Experts of a small language model: vocabulary 32000, 30.2M parameters.
Below are experts of layer 7 (counted from 0) of a mixture-of-experts language model. Rows are named router (the router's row for the expert), gate (a neuron's input weights, with its number), up (a neuron's input weights, with its number) and show model dimensions 0-255. Each number is 128 + 32 x the weight over its row's rms, rounded and kept within 0 to 255.
Before each expert's rows: "mostly gets" lists some tokens that are sent to it at least half of the time. This comes from a sample of Wikipedia text that the model never trained on.

# expert 6
mostly gets: "\n", "|", " \"", "==", "===", "'"
router [121 104 119 161 116 138 139 129 167 108 160 143  52  80 141 122  41 139 159 133 116 109 145 167  75 202  85 123 166 152  82 111 118 204 165  97  96 117 116 133  84 110 186  58 159 148 109 116 105 192 128  77 152  86 112 142 156  83 128 141  81 137 165  85 117 143 154 161 104 117 117 126 170  86 157  70 120 149 167 117 118 156 142 176  95 142  67  93  98 164 135 120  91 100 114 152 102 146 126 141 130  74 131 107  97 149 156 170  79 168 109 110 128 158 101 118 152 119 135 126 159 138 141  73 104 140 132 211 114 123 129 113 162 127 136 164 133 125 124 155 130 164 129 156 180  42  87 134 140 110 106 162 108  97 205 179 129 175 110 198 165 125 136 153 114  97 151 119 112  97 130  87  65 117 125 165 161  98 117 153  89 163 109  98 183 108 166  90 122 192 119 125 128 127 104 124 138 168 123 140 163 109 154 156 199 148 107  90 111 179 113 117 106  78 118 157 163 102 153 125 171 144 170 133 172 167 145  81 120 130  95  83 105  92 112  92 102 129 111 103 122  77 134 161 140 143  57 110 158 143 161 168  72  89 142 172]
gate16 [110  92  85 185 186 133 101 113 133 147 174 177 139 134 168 124 114 136 139 143  90 184 140 148 136 184 190 148 143 110  94  72  90  87 154  67 122 153 124  81 130  95  94  90 119 136  44 153 147 171 166 148 180 142 106 167 121 117  93  94 136  95 155 107 117 129 121 152  95 158 158  79 105 140 139 131 147 150 105  86  61 178 114 162 186 139 107  99 141 137 166 125 127 139 164 140 144  83  75 130 144 178 123 139 148 175 158  91 141 137 166 115 144 144 142  70 133 160  98 139  61 140  70 145 115  90 111 117 116 153 178 104 106 138 100 109 143 106 167 157  94 147 156 179 113 122 145 130 110 154  63 132  72 145 148 135 197  78 156 129 115 139 202  84 152  91 155 182 114 116  94 168 115 160 175 128 145 183 156 139 126 155 154  98  93 166 149 114 104 109 176 136 121 108 137 108 137 110 137 185 217  71 144 149 182  95 145 165 115 127 149 178 127 121 189 136 156 135 171  62  97 125 112  75 146 123 143 143 182  99 123 173 160 112 119 127 149 159 148 127 167 149  87 135 124 195 130  68 155 146 121 116 147 174 181 120]
up16 [145 113 128 196 156  83 112 156 128 136 147 144 106  74 127 129 117  85 142 123  50 159 153 154 189 139 106 165 148 142 142 137 146 131 145  66 146 142 152  98 128 119 150 106 134 109 192  89 179 121 129  66 131 162 124  97 136 140 175 172  83 184 176 177 146 203 128  76 134 103 114 132 128 114 148  89 151 146 134  88 175 126 117 174 147 181 126  50 126  80 115 113 135 139 117 134 174  97  80 172 110  61 108 123 107 162  86 117 119 116 138 102 130 121 152 112 164  77  81 128 159 130 139 108 122 137  98  97 152  47 114 121 186 142 130 151 136  80 131 180 120 117  52 182  81 122 164 143 101 171 143 113 111 136 129  75 172 100 115 175 152 101  93  95  81 122 125 113 136 142 140 159 104  95 112 125 117 138 151  85 148 110 180 115 122 138 138 111 139 141 125 134  90 113 143  77 154 173 193 135 107 140 140 111 162 108 151 151 132 123 151 117 124 115 157 139  78 120 160 166 101 144 132  90 146 106  93 158 170  46 108 161  84 144 159 140 134 102 123 165 154 101 169 100 111 196  46 200 126  77 129 184  92 173 119  42]

# expert 5
mostly gets: " 3", " 4", " 5", " 0", " 6", " 2"
router [163 128 177  82 160 106 137  67 124 141  95 108 104 114 185 152 110 110 156 152 108 144 155 164 107  43 110 191 126 172 156 129 203 151 140 156 146  88 121 136  81 166 153 133 156 122 164 130  92 125 100 177 142 167 162  84 139 176 153  75 117 116 114 117 139 123 153 147 108 138  71 117 180 113  98  63 151 123 136 134 150 155 115 104 140 124 121  87  58 148 123 135 133 160 101  79 154 155  78 204 153 138 125 140 130  65 173 160 173 106 165  70 112 123 115  72 137 151 120 109 107 161 104 170 152 170 112  89  94  87 158 117 113 123 154 128  87 152 153  83 147 146 108 166 122 172 126  49 125  89 142 127  94 146 129 173 149 149  89  75  48 131 141 138 121 182 129 108 159 157 182 140 133 125 105 136 105 138 150  99 142  89 189 155 135 134 101 177 168 125 105 113  76 129 147  42 154 163  80 152  99 143 135 118 182 143  58 102 152 144 141 172  76 128  97 117 100 136 135 108 118 157 167 114 183 116  99 100 100  45 128 128 184 127  95 172 120 120  85 114 108 156 149 182  77 131 111 136 118  99 135 132  72 140 148 100]
gate8 [143 189 144 106 153 118  93  61 146 172 174 141 162 163 166 160 176 131 120 174 108 151 144 200 130  91 161 117 233  97  89 132  85 205 120 151 152  94 125  94  81 125  85 134 107  93  75 111 105  77 145  98  79 193 113  39 167 133 118 123  97 145 130 147  69 150 117 138 107  64 139 169 138  94 125  94 145 126 138  96 112  84 132  67  92 134 102 110 142  89 161  62 139 173  69 111 146 138 190 110  97 163 101 148 140 121 113 105 143  95 132 121 149 134 200 112 109 122  87 123 147 104 114 143 140 113 114  89 166 131 125  88 168 125 126  95  95 158 172 163 147 108 141 116 140 116 163 118 160 164 101 154 113 125 156 187 136 147  58 174 125 129 167 142 121 135 105  98 135 115 123 124 166 113 143 124  65 101  99  90 127 156 115  67 104 104 213 120 172 144 139 141 189 115 144  88 112 148  87 127 129 128 134 127 156 176 136  91 134 126 179 124 113 170 126  77 112 149 154 143  88 150 126 191 126  55 192  86  99 144 144 117 137 139 142 123 151  86  94  99 105 147 166 185 142 139 143 102 153 105 101 119 120  88 140 173]
up8 [180 107  60  77  75 131  69 111 145 112 123 112 139  83  93 122 113 189 174  97 122  99 150 170 120 135 131 133 130  99  90 135 106 144 167 168 178 185 106 103 128 109  90 142 134 171 166  96 116 147 112 148 140 149 121 132 166 130 183  92 106 168 136  85 116 103 136  97 180 140  97 186 167 144 157  69 122 125 173 177 123 201  96  96 102 115 128 153 127 150  34 107 123 179 105 108 146 213 167 101 131 148 135 103 128 138 120  78 100 123 129 113  96 141 163 137  69 135 107  86 166 127 127 114 175  75 119 139 142 113  41 138 114 146 203 130 155  84 110  86 114 174 145 128 134 138  83  77  89 163 157 139 114  96 121 166  81 112 165 203 113 155 163 154 177 144  87 135 119 112 118 182 113 128 207 153 101 170 150 192 143 165 141  94 160 114 122 133 133 148 123 129 151 134 150 103  95 164 140 111 108 154 143 149 219 148 105 145 163 128 168 151 111 191 169 101 101 158 138 134 112 158 145 141 114 144 160 138 113 121 187 146  95 164  78 140 122 104 131 122 112 106  87 178 175 114 135 130  87 113 192 102 102 112  93 123]

# expert 4
mostly gets: " April", " January", " August", " March", " September", " June"
router [172 148 118 100  97 122 108  94 119  99 124  96 129 124  96 104 112 142 189  88 149  93 143  92 170 158 129 170 144 180 102 145 128 110 106 147  99 121 108 102 124 160  99 131  72 158 154 107 133  87 167 127  73 202  99 127 174 137 155 138 124  82  85 111 103 139 139 145 147 125 152 132  61 112  91 198 113 142 134 189 158 156 133  94 102 171 103 121 164  64 155 170 120 141  80  92  85 143 101 117 110 119  94 143 145 192 118 106 146  87 157 161 151 115 152 120 161 151 193 197 112 120 157 133 128 135 117 126 145 109  90 160  94 159 139 100 130 124 120 134 109 132 112 104 147 180 135 230 154 150 146  96  56 152  88 114 124 129 179 168 162 162 114 130 147 104 155 107 135 138 141 122 142 115 101 129 175 120  96  99 129 180 148  87 113 180 107 144 156  76 139 126 164 158 152 148 135 130 170 154 157 144 118 163 112  73  85 134 157 178  88  92 220 204 126 118 110  71 109 150 156 156 125 144 149  94 142 141 151 142 155 171 146  87 178 146 179 212 178 170  86  75 191 128 127  70 172 122 135  72 135  90 136 180 108 117]
gate1 [ 99 171  83  99  83 171 159  95 155 184 153  61 141 130 116 157 124 111 105 163 169 138  79 179  75 182 110 157 150 123  72 141  69 122 122 195 118  78 173 104 122 153 121 139 165 147 162 141 107 112  78 140 138 122 145 181 120  92  94 117 135 136  94 168 127 107  74 114 117 107  79 104 117 134 116 104 153 120  99 121 124 108 106 144 103 116 121 149 148 171  94  64 173 153  90 125 102 150 126 184 100 141 166 105 145 168 118 117 112 139 158 115  85 130 126 188 112 183  93  88 168 128 107  85 147  57 164 169 148  91 122 138  92 127 110 147 118 173 188 116 132 177  80 146 152 179 150 124 150 123 181 141  84 102 112 118 114  65 100 115 101 142  48 135 136 142 107 117 137 126 130 124 164 102 156 138 171 143 161  57 123 175 131 144  99 104 174 114  84 111 168 179 112 118 118 144 115 137 172 101 204 156 104 134  86 126 144 151 155 115 180 170  83 188 169  78 146  96 137 170 115 173 100 184 123 122 111 191  91  99  63 131 147  86  55 136 154 116 113 127  86 101  88 105  99 122 100 139 118  92 124 145 168  65 157 123]
up1 [202 120 108 134 107  71  87  95 120 141 125 108 135 191 133  77 116 132 121  93 104 114 197 118 103 114 170 145  80 132  82 102 100 158 119 172 129 173 124  62 121 138 122 151 146 130 149  91 106 116 104 134 119  24 126 173 130 101 152 112 165 186 149  56 174 126 135 151 101 151 148  86 110 127 127 153 128 115 139 131 146 201 135  74  90 144 175  99 117  85  96 132 113 134  91 144 126 117 101 104 138 143 107 142 137 101 138 172 133 163  93 125 158 167 111 127 166 132 161  55 136 110 184 106 133 184 122 174 131 160 120 156 156 109 131 140  77  10 153 180 130 133 143  26  72 125 158  80 140 160  79 156 148 142  82 136  96 144 125  55 180 138 145 126 130 135 128 170  85 166 115 142 143  82 105 142 112 152 127 153  99 118  98 127 132  45 190 156 115 118  93 138 131 197 104  64 131 139  72 125 169  78 106 131 194 146 127  98 123 133 136 119 135 142 119 124 134 100 163 167 185 137 129 135 128 110 110 122 121 157 137 142 117 121  63 126 116 130 106 119 138 111  99 152 186 131 114 157 199 106 153  90  84 118 135 122]

# expert 0
mostly gets: " It", " season", " year", " University", " who", " game"
router [116  98 169  90 177  82 129 185  91  99 167 124 161 154  99  87 137 155  67 138 140 125 121  94 120  75 160 178  89  33  78 117  78 142 128 100 103 131 149 111 114 170 133 158 136 107 180 154  99 107 172 141  29 189  86  85 145 166 126 125 129 194 136 171 172 149 154 102 175  88 158 126 133 138 153 146 143 111 147 115 150 124  98  99 174  49 179 114  57 142 116 129 124  97 134 128 119  67 104 135  75 115 178 109 106 154 121  90  84 126 156 123 181 169 113 165  87 148 178  80 116 101 174 127 160 142 149 176 129  94 139 141 124  26 150 156 145 165 146  84 148 104 114 128 106 141 114 142 108 163 119 122 131  74  88  88  51 126 112  83 157 154 170 123 123 140 111 142  99 104 103 174 114 145 113 145 168 172 139 101 151  96  65 142 126 126 115 179 143 137 136 155 109 129  93 173 118 171 152 127 142 145 121 138 123 116 194 173  89 117  98 136 169 141 177 121 140 144  75 110  70 123 139 123 162 175 168 135 115 144  78 150 150 161 124 145  84 104 106 110  85 130  95 103 107 101  87 127 132 110 148 144 160  98  88 147]
gate9 [160 118 129 131 105 165 114 179 119 141 118 107 158 137 133 117 130 133 158 153 153 175 175  98 115 130 167 193 178 125  90 123  79 102 136 157  64  99 135  72 145  76 221 151 106 159 151  91 130 118 175 124  91 126  86 142  96 101  88 108 150 115 122 134 137 121 108 184 132 138 116  80 137 147 127 109  46 119 147 128 116 131 108 154 169  75 198 104 137 116 142  60 135 112 131 156 132 175 190  90  89  84 119 112  67 135 129 130 206 167 213 117  54 121 108 158 102  99 172 117 217 123 109 132 111 133 163 138 117 157 163 163 101  75 126 193 142 101 170  77 137 138 152 118 139 164 152  80  33 149 130 171 171 113 143 134 129 128  79 147 146 120 172 119 152 118 118  86 145 113  98 123 122 102 130 140 129 170  92  76 143  95 134 190 198 152 128 112  89 104 166 136  82 120  94 139 151 188 178 147 150 108 117 170 123  93 109 141 173 135 146 132 128 144 137 120 129 110 152 168  94 129  72 132 139 145  93 154  97 158 115 132  82 134 106  63 138 148  84 105 131 116 149 123 189  98 152 142 186 130 153 173 113 141 133 121]
up9 [ 79 134 167 116 177  91 169 156 121 158 111  83 164 156  98 123 141 124  71  78  63  92 131 153 167 140 130 107 125 117 106 134 150 148 163 144 160  65  63 111 154 120 123 147 142 130 103 150  93 148 115 100 131 133 127 109 106 162  58 237 163  60 108 122 183 162 116 119  73  85 141 126 177 141 144  94 179 118 130 169  63 126 130 121 130 145  80  40  89 161 143 101 149  79 187 116 133 106 153 137 120  71 116 139 103 122 110 109 144 120 106 135 185 120 120  97  83 131  75 157 149 132 184 130 101 124 146 151 129 122 123 148 178 104 105 132 115  90 116 142 111 109 194 155 132 101 148 133  60 149 126  75 147 126 130 171 186 117 123 130 157 105  77 114 105 142 134 102  91 109 100  85 131 120 161 163 183  93 104 162 136 125  93 122 190 153  98 119  74 120  29  74  85 107 118  94 181 159  86 135 107 110 118 142 126 146 143 130 118 115 116 175 110 167 158 183 113 115 103 155 165 119  89 133 165 133 118 110 119  69 166  76 158 150 174 193 131 121 235 112 137 124 133 131 128 130 143 121  98 150 113 138 120 115 161 117]

# expert 3
mostly gets: " He", " John", " J", " La", " K", " Al"
router [116 118  97 141  92 155  75 111 123 126 112 151 133 125 160 143 161  96  58 113 115 107  96 147 162 133  66  56 117 106 181 141 165 111 183 110 163 129 129 152 145 159 197 135 164 183 103 159 144 142 118 106 154 131  94 103 106 150 114 114 119 119 127 123  84 126  87 171 113 166 138 113 113 127 100  82 153 165 150 148 157 130 113 141 204 169 142  90 174 120  55 111 139 158 144 117 190 163 101 142 178 195 143 142 104 147 119 133 179 150 115 158 143  87 144 137 117  85 109 172 136 151 112 170  82  95 212 109 173 142 134 166 196 135 138 140 127 166 153 117  61  94 204 141  69 142 101 163  80 136 140  93 191 129  76 125 117 119 128  92 116 113  86 154 135 109 119  95 167  63 155 157 105 165 146  94 131 123 148 136 160 184 150 118 187  95 113 132 130  83 123  70  60 112 166  77 119  70 190  89  96 137  97 120  67 142 192 142  90 115 127 118 139 163 139 122 165 153 100 152 130  81 117 111 130  79  93 109 175 109 143 112 149  87 153 130 145 120 143 152 185 199 113 127 142 147 156 115 128 112 107 190 126 166 154 116]
gate0 [169 142 138 120 148 101 121 139 119  93 114 107 127 148 174 162 206 180 135 164 102  85 159 107 124 124 169 158 161 124 111  90 134 139 120 146 159 100 159 117 120 145 133  79 122 208  89 151  93 172 175  90  92 132 142 118 148 155 114 121 127 105 105 107 137 138  92  82 127 151  87 109  87  99 138  91  50  85 132 136  64 108 115 150 106 138 206 155 129 139 105 185 122 111 112 104 193 121 130 144 123 120 180 109 133 133 155 144  38 153 142 131 173 155 116 126 136 131 181 144 137 100 150 162  63 149 101 135  92 142 134 150 149 173 111  89 185 177 109 132 110 107 143  90  93 102 116  79 130 150 175 120 129 112 164 144 121 116 125  94 142 161 167 133 131 123 116 118 130 116 139 167 104 207 105 167 127  95  89 105 123 137 131 109  86 131 127 166  64 158 114 156 200 108 160 111 160  94 138 151 102  69 114 119 114  96 147 120 195  99 134 193 127 109 143 142 150 156 149 122  96  46 133  73 129 111 191 119 117 174 141 148 138 132 181 216 173 189  98 163  75 154  95  57 170  97  96 173  72 149 151 168 172 153 154 118]
up0 [131 135 174 159  82 199  40 187  95 147  58 127 107 103 106  55 166 126 165 146  71  86  86 132 119 101 159  88 137 141 204 111 121 140 113 125 112 144 133 106 139 131 139 118 166  25  71  76 111 101  99 154 145 166  69  73 147 180 125 126 128 172 108 136  68 155  86 119 100 108 184 116 108 122  92 131 130 134 147 126 143 160 114 164 137 204 106 142 139 193 144  88  96 106 139  88 164 106 177 134 183 150 144 142 142 170 109 147 135 169 132 114 165 143 147 122 137 114 194 111 103  97 107 160 176  95  93 154  84  91 127 133  73 105 147 171 146 147 105 141 124 112 156 114 123 155 117  94 158  94  65  98  77 163 138  84 119 127  85  79 131 136 134 117  56  93 154 103 151 170 136 136 123 121 107 157 114 156 116 149 128  73 126 149 183 120  53 113 176  92 142 127 106 134 145 142 142 101 135 104 147 121  96 151 134 104 101 160 142 126  37 152  91 159  85 144  89 154 198 110 143 132  91 134 157  90 121 133 148 145 130 122 129 139 173 148 138 107 107  92 135 132 108 163 186 108 180 105 112 141 154 168 107  81 126 107]

# expert 1
mostly gets: " by", " in", " the", " with", " his", " from"
router [ 86 154 109 144 148 115 145 168 133 153 124 147 134 141  96  85 187 132 130 132 166 120 116 185 127 138 140  92 115  70 132  97 122  94 173 122 115 196 139 125 162  83 105  89 128 120 125 128 143 145  61 130 184 139 165  84  91  99 147 111 171 101  87 129 152  89 136 106 104 101 101 133 148 161 149 150  56  77  97 151 135 158 145  89 119 139  64 166 166 116 162 141 114 108 137 151 108 163 206  82 140  69  88 126 119  47 106 128 113 102 116 118  68 118 135 141 139  64  83 132 121 110  75 118 144 120 106 127 113 170  89  59 145 168  52 156  63 149  95 128 130  80 135 129 141 123 182 104 150 139  94 146 145 157 174 116 157  82 173  57  97 131 154 108 132 143  60 190  64 182 129 113 120 151  60 118  89 120  98 161 109 111 118 134 101 105 141 101 111 107 121 152 130 100  76 185  73 107  79 118 142 118 161 111 161 128 120  93 131  67 157 175 116 148 128 171 110 164 168 147  76 130 139 121 114 134 105 207 112 141 160 123 106 161 148 104 147 109 167 156 190 109  98 114 203 126 175 146 114 120 126  80 136 120 118  87]
gate8 [147 115 101  69 103 163 162  37 160  99 114 164 101 154 140 135 122  90 103 178 119 120 145 151 136 183 153 163 121 113  94 146  94 127 135 131  72 149 116 116 116 104 130 172 126 100 154 159 153 126  99 139 149  98 172 102  75 111 169 153  85 106 123  64 135 168  66 147 147 136 111 132 132  55 145 119  98 147 130 117  99 129  97 152 128 107 167 149 156 122 159 227  47 132 106  86 150 154 175  50 163 104 131 102 144 107 153  65 162 105 124 173 124 112 160  88 111 156 171 117 108 132 117  92 148  84 163 136 139 118 124 152 130 139 118 128 146 155 154 158 116 121 133  75 148 170 175 124  91 138  91 128 180 146 166 153 137  60 124  97 168 180 108 132 115 116 141 178 103 131 126  54  87 121  44 114 139 163 143 143 134  78 101 100 121 145  91 185 118 159 115 117 170 157 157 167 171 138  98  93 144 120 176 138 121 193  82 115 120 157 118 158 151  85 114 177 152 112 132 118 125  65 112 150 102  86 168 138  97 121 149 130 114 177  76 135 178 146  72 156 110  80 131 156 175  91 205 169 128 149 169 108  71 133  96 100]
up8 [126 176  91 128 103 119 118 230  76 137 178 119 140 125  68 108  98 134 104 168 113  98 102 113  91 131 156 160 119 111 162 107  84 141 147 149 101 164 213 158 168 123 163 122 135 128  87 119  91 117 108 149 135 103  77 163 192 115 125 218  81 112  71  93 129  42 123  79 178 153 136 100 102 144 118 126 165 157 103  85 150 134 124 170  87 122 146 105 124 141 129 122 114 114 126 160 143 171 123 155 175 160 134  86 149 157  87 102 139 129 142 168  92 165  56 103 108 108 142 155 165 145 152  96 110 166 167 135  62  96 102 111 197 127  71 116 192  77 116 105 121 156 156 124 119 109 118 154 133 134 149 126 137  85 134 101 122 189 120 120 166  49 178 136 161 118 121 133 103 156  94 139 106 133 109 141 114 141  77 160 112 109 128  80 137 160 106 100 124 154 121  75 147 151 107  99 143 155 149 103 115 199  99 110 148 110 118 123  79 160 100  35 134 147 141 123 113 104 163 146 108 122 149 151  93 180 136 105 179 106 200 159 172  58 168 147 117 161 103 117  84 114 116 114 149 145 163 164 142 157 123  83  78 107  85 160]

# expert 2
mostly gets: " a", " an", " new", " re", " De", " un"
router [141  97 161 158 126 153 135 111 134 180 113  68 164 123 102 175 175 140 153 114 105 124 166 131 165  98 186  84 148 186 152 105  89 122  97 177 150  92  86 133 140  74 102 150 114  63 110 109 139 100 102 117 131  26 149 171  99 118  91 131 126 129 157 167 129 141  94 109 136 110 163 139  99 113 198 172 144 135  97 124  95  35 134 185 100 149 171  91 129 140 141  78 134 114 157 199 141  95 120 111 102 122 177 116 158 151 129 132 123 186  71 130 140 158 141 113 119 146 164 127 168 115 122 140 149 138  67 115 160 164 140 135  89 141 116  89 189  58 138 182 175 168 128 123 126  82 123  67  85 116 170 148 175 104 131 122 153 110 105 128 118 111 102 137 117 135 126 132 148 130  66 130 156  80 167 101 115 112 158 150 116 118 163 176  90 175 183  87  74 131 115 172 153 112 172 106 205 120 102 111  77  94 113  93 138 163 119 113 153 129 124 113 143  98  93 158 131  96 129 121 162 114  52 158  51 107 161  93 129 128 130 133 110 166 108 107 143  97 146  98 141 120  97 119 112 168 112 113 137 214  87 112 165  81 144 198]
gate9 [142 128 134 142 104 137 137 158 111 111 115 110  86  76  68 152  96 128 188 111 139 104 121 129 151 166 171 118 167 146 148 135 127  78 155 136 115  82 150 121  95 102 130 153 115 145 130 143 117 188 113  85 145  78 102 122 132  87 124 125 152 122 164  97 113 134  69 151 161 141  86 125 142 138 105 164  73 138 144 185 138 174 101 150 145 118 157 126 155 130 137 111 154 114 127 141 109 134  73 132 116  99  77 116 139 148 118 181 170 130 116 153 159 154 151 135 142 169 141 133 127  78  90 163 120 136 162  61 138 112  59  69 101 164 129  34 160 138 135  94  49 147  64  96 128 153 147  58 159 161  95 129 132 136  47 130  90 107  69  93  72  65 180 131 112 164 138  93 135 174 152  96 152  99  96  71 138 125 126 125  64 116 140 204  98  85 157 122 136 111 121 181 127 116 139 123  83 128 127 127 210  39 164 107 181 120 100 110 138 127 157 103 118 143 102 199  74 122  80  79 106 104 144 117  97 133 163 133 176 154 179 150 158 179 120 189 125 164 141 126 151 140 124 118 173 132 123 163 157 149 121 153 135 107  93 198]
up9 [ 96 160 142 127 124 114 142 100 131  91 133 155 122 135 131  51 165 129 109 106 172 139 130 101 130 164  71 115 113 133 170 138  97 121  77 136 106 130 116 112 117 105 150 169 178 159 112 145 150 132 135 119 127 113 160 134 106 139 174 107  81 116 116  97 139 113  84 145 148  83  69  77 197 124  77 141 148 117 147 113 107  82  68 165 143 145 117  43 149 150 168  72  76 137 124 123  79 119 129 137  70 135  93 130 144 103  74  94 136 122 132 109  93 130 146  70 117 178 132  59 148 151 110  99 116 110  94 147 160 138 146 104 150 176 153 126  99 121 146 103  79 175  92 146 154 155 132 110  75  68 201  72 106 154 123 154  50 211 150 155 145 150  90  58 130 181 180  94 136 146 121 133 164 140  90 114 134 123  92 127  91  91  53  93  85 192 135 130 116 151 164 111 108 139 141 101 115 101  96 126  86 107 181 121 116 161  69 137 100 159 162 141 160 165 156 113  98 141 129 137  90  33 165 124 111 174 100 155 130 152 138 121  93  98 151 159 148 120 190 130 167 190  83 131 143  85 129 121 177 148 154 174  82 109 125 110]

# expert 7
mostly gets: " is", ",", " was", "),", " have", " were"
router [127 187  98 120 108 155 155 161 118 121 116 182 129 138 159 142 114 125 113 152 115 193  85  84 110 164 108 147 109 115 146 176 136 122  59 119 134 147 206 133 143 100  55 126 107 147  52 110 146 157 180 155 153  93 139 216 101 123 106 171 138 141 162 112 123 118  99  94 139 196 119 118 112 164  58 105 100 146  92  48  64  96 159 140 108  98 171 187 144 140 144 186 166 159 138  91 115 127 169  96 143 182  92 125 144 131 102 124 119 110 146 139  99  90 136 165 121 149  53  90 116 140 128  98 118  79 133  60  75 136 167 130 102 159 138 111 110  94  90 140 126 135 107  76 158 147 138 130 137 102  81 130  99 190 184 115 141 154 158 202 149 106 148  91 125 114 165 117 143 125 126  82 170 113 187 147 119 159 109 110 111  92  93 117 110  89  85 108 168 176 177 115 210 176  96 154  83 113 118 133 158 149 142 133 102  97 147 189 124  97 161  87  49  79 137  63 129 138 157 116 129 126 128 113  86 150 122 163 113 170 133 140 102 124  95 136  98 122  81 121  70 155 177 118 127 125 136 145 106 147 152 128 128 133 123  79]
gate0 [166 175 100  66 122  99 146 182  97 112 178 102 145 162 118 131 172 104  85  88  99 181 153 109  86 147 137 170 130 125 142 130 114 113 103  71 145 105 104 147  99 147 163 105 181 117 202 170 202  95 114  61 157 102 132 185 139 109 172 117 107 126 118  94 183 130 172 133  68  69 153 114  61 151 112 124 159 125 136 140  82  86 127 118 117 138  84 163 207 119 118 223 143 146 157 108 120 146 158  84 116  99 156  98 111 159 107 144 119 181 145  92 106  44 162 161 127 149  87 166  92 103 165 115 145 114 146 149 180 130 154  98 135 195 142 104  93 123 118 159  72  97 127 107 107 148 146 117  81  99 122 123  89 180 163 161 134 150 153 154  94 142  86 113 107 105 130 147 157 158 168  93 102 137 122 147  80  76  66 115 180 115 105 122 104  80 132 111 182 133 171 116 114  86 169 109 122 160 137 165 120 142 144 186 122 139  85 185 175 166 113 196 136 144 138 131 167 125 130  57  83 145 126  77 102 131 172 107 143 165 133 141 102 123 151 118 133 149 180 167 123 126 143 149 115 101 132 118 123 179 123 138 116  96  92 100]
up0 [161  55 158 130 141 144 133 141 169 138 133 130 120 108  40  61 119 100 110 102 156  93 129 150 138 184  88 140 140 112 201 149 160 111 108 124 119 143 111 135 120 176 142 139 181 124 147 169 143 152 137 123 127 102  75 145 104 104  97 143 104 179 100 129 109 104 101  66 133 146 134 124 113 189 142 167 192 162 114 147 134 122 148 154 134 132 103  46 155 162  92  90 129 158 147 101  67  71 124 111 133 178 151  72 154 121 147 141 159 126 155  79 159 204  88 138 140 144 168 149 143 155 117  53 127 135 114 110 130 118 137 179 170 197 128 121 121 112 122 140 143  99 108 145  78 100 162 193 130  92 141 144 138 168 136 111 108 182 151 110 152  92 152 153  80 161 124 125 149 153 176  97 103 158 166  97 113 137 129  97 133 115 112 173 153 151 120 115 185 195  88 162 208 133  76 136  98 118 121 144 107  63 183 189 128  94 130  77 142 112 181 120 119 119 117 165 119 139 142  68 134 105  81 154 105 165 126 180  35 183 113  94 129 145 121 164 149 139 113 112  92 103 142  77 141 166 152 107 155 130  86  47 139 141 118 135]